config.toml
num_hidden_layers = 10
hidden_size = 192
n_experts = 128
experts_per_token = 8
d_expert = 32
d_shared_expert = 64
hidden_act = "swiglu"
moe_layers = [0, 1, 2, 3, 4, 5, 6, 7, 8, 9]
router_score = "sigmoid"
normalize_top_k = true
routed_scale = 1.0
balance_loss = 0.00533
balance_bias = false
router_bias = true
shared_expert_gate = true
init_std_router = 0.0108
lr_router = 0.00228
vocab_size = 19667
norm = "rmsnorm"
norm_eps = 1e-05
tie_word_embeddings = false
optimizer = "adamw"
learning_rate = 0.0034
beta1 = 0.9
beta2 = 0.95
batch_tokens = 65536
max_seq_len = 1024
train_tokens = 425700000
max_steps = 6496
dataset = "wikipedia_en"
Below are experts of layer 7 (counted from 0) of a mixture-of-experts language model. Rows are named router (the router's row for the expert), gate (a neuron's input weights, with its number), up (a neuron's input weights, with its number) and show model dimensions 64-127. Each number is 500 + 40 x the weight over its row's rms, rounded and kept within 0 to 999. Numbers have three digits each.
After each expert's rows: a language model's description of what the expert responds to. This comes from a sample of Wikipedia text that the model never trained on.

# expert 1
router:561394453483524566453499442466496500564556524508424572444521492483529496485416491511445510452513514474486456477501505548544530524518482463501507546476506522481526581546507487566558426467538436
gate0:467459457467450515542475476485454483544503497531531535452496499456558526502551522584500507484492542502511533488489511483478472458525407494560506499555584536563498512564451466513492544513478405
up0:518571527459499466432449501509431475497425464480477496568470560495476420464517479422480522513507491509521527492439464513496477453469526553469465553495412512522528461523526510499446454442499539
gate1:548493524457510438495512489516502474509578559523510518523527501510584536566494533493497563577561408524444465465505500532520469503512472420543444549513467576516506490414446571464549477500489561
up1:531514446485508573506529476532536462476487482544494523485459515428490559580541470502450478448473458552482512486484401490479477505491511513494454446454525490438539568531460551527469437486498460
What it handles: Sentence-opening subjects

# expert 33
router:524448532491509519454485521475449475619558502436546564460484481511528529509501463515500542523558514499536514522465548543548476495574555456491507524509530491500507491518415484526518444436566443
gate0:525508488483504472511483514559526569507508598507416490484442436426534494521548475493507572453440420527505543519493483488538414564498460420502510572499505509534569529527481487457534445449457510
up0:517488539491429506541512475484545466471506449523469496481507579507563528462486551538518471512541555573488493468471500466444525498492496557479477452495502505422421567539520509487399523507449519
gate1:549519439518504538472509443464507564462498505470526475413513409466541492560502571526444535560502504463453543511436426499481564444564506483479489453558506498512549572484502480491480521485550514
up1:445531541530487452491542508405427542574500483491521482534488490561506494482581465393463523531463503511497400579431538491486492468531465493548567496463529542535516510504496509528535530484554544
What it handles: Measurement numbers

# expert 16
router:530405498451464497459502460473534522547545517515469517443535503551556479525403515492514502497500471507490460460514582604509516479490516508484534567509524552455483528588485513535522454462500526
gate0:419549585503460513483465515563528481488478559479502472505462519554534469498507475479486533516551535544437417556478551476501459518479580573465483481523528507521495460465512541528529447444493563
up0:574527554507492448525490488526557491489495588413472493494500458486512611521455530488422506505470460587456470538506500521439450544489530409497474515491455452494511409464494546552511505483444500
gate1:477485571534457407450496472489538459483529509577536479519503477499519570524510510484488483485537500446507448495540532533505499509496500461452538426515577507515504469469464563583510469488451646
up1:504481555438540544438495463484495494485515478542570568431520538528500529527540475479463533504519519469519464459499542522437548605531509452455536501545563597471454502499470513512444562447504584
What it handles: Sentence-opening words

# expert 43
router:538418572487523506427494489501448509585498518480479549450478514523447491485473458520513586534575499507534509471486467515480498505533559423487525562521519523508467481572507512546506453472535485
gate0:573463556496509470485502540490464502503553513517452482515519546534516566513473485591464516462621533489510437475422530487498464527479487475535478526479528456481463474503558505487456416495534460
up0:478450435496537472551469550530534446480542576480546459452485458464502458453493471492442501502497452620487512509479555431424540479455550457540479456419496501559507424533571456528557438505525514
gate1:465480449485443569466433509479469539554508471542412539511414527535496396454420517480501453488433482525490538452544493502484528454561461484518474513519513578533467509464475519536566529511454502
up1:429534545491592454474505526491514471507554518476547450478554468528512539469514562469473559514554601497444473532468483480550470510466520569448509508450497437541530466536544466496478498489480549
What it handles: Table cell entries

# expert 63
router:603431481514552517445497499559475506638519550502507562478470594456479515481500478477479487480602543519476529501454548500474523527466517481460488439540482564486565511574476430489550441508507516
gate5:540483487444488576538502513483485556561503518459477457458509428540595513505515521545491454556525434514512541527545484556495452574569518559512508474466451538462501516475445499587519464539496469
up5:561466490464500494556511486474498434451482536620474500517524567452486475518479486504507513479554532564522485438510502499539474502520491553369467488426488529551497437509543486512440543518476462
gate6:492498454515544445490520453445455537534542605571473500509501494468495509554502484502558532490515553417447531466455481485533468483520509478429500505481507509507565464444467511554471532515463494
up6:494480542517501453547576488522572508512498484528540482490456484490619515534507493510504502460482538541503446468464463386510519508475549469455470531419532456449496525539564582482524501467467504
What it handles: Word fragments after initial

# expert 34
router:550392507418520474452534468438522538554547511501471556474515531562500474495408512538504522498522486527471507457473543584516488504479495500495531579496545559489496502609468480525587495533526537
gate0:555500527516526514436518461515510495461520514445444496552446409489493554490442471514545512482437510530510585539514459457495480487506456476429565541572533492438453577528456460535560464483488489
up0:585512474506520451488443507517481557503471478429507512498507501488456488489472507454530514513533569471507521562521495498556557503560487541462573498565511594476484484448473501467533410506541529
gate1:532477458536475537475564469500593431487494509429480427423511442524556517538469524523489507489437506527505453522479495525507482495473536470476436492526516457625556494442568473515506500484496493
up1:489504526475561432460519508526444489501454482488572576545536559522573470453534491530478550469483544441550490536506527478487490500497508438549512498495421517479494422545482516563493550578480468
What it handles: Subject pronouns in narrative

# expert 25
router:529449497545550463486524469448440444618544542441506608480471490530584507503447422446476546493525549477466488462443491539511494551554537471508509523441512507497526481559464509520572491486567446
gate0:499475504500537516418540485508587532480565477505501538465487467529500549485450514508519525463398520497465565457580472534564542528522441556461480501484485600462547517461590474510512446458549564
up0:480467542545478532440520578485537487472598549492461516435462560499513511511488490537558464514547492424514591443527520559468517573508537497479504481526484547490451513539559475558407431502566504
gate1:483466490468499502474520535502469469557538531484536546496521499495492543480563508548542494526497432485491480453575464465519449599518517430462492503517481470546521450454462447526486486528447482
up1:471487401506479491516494431542469496526500525532557507499447557502526552498533451505550520530560511452518558551538540552466531501450489483561477543503513510476471528475505571503460512498439458
What it handles: Digits in numeric tables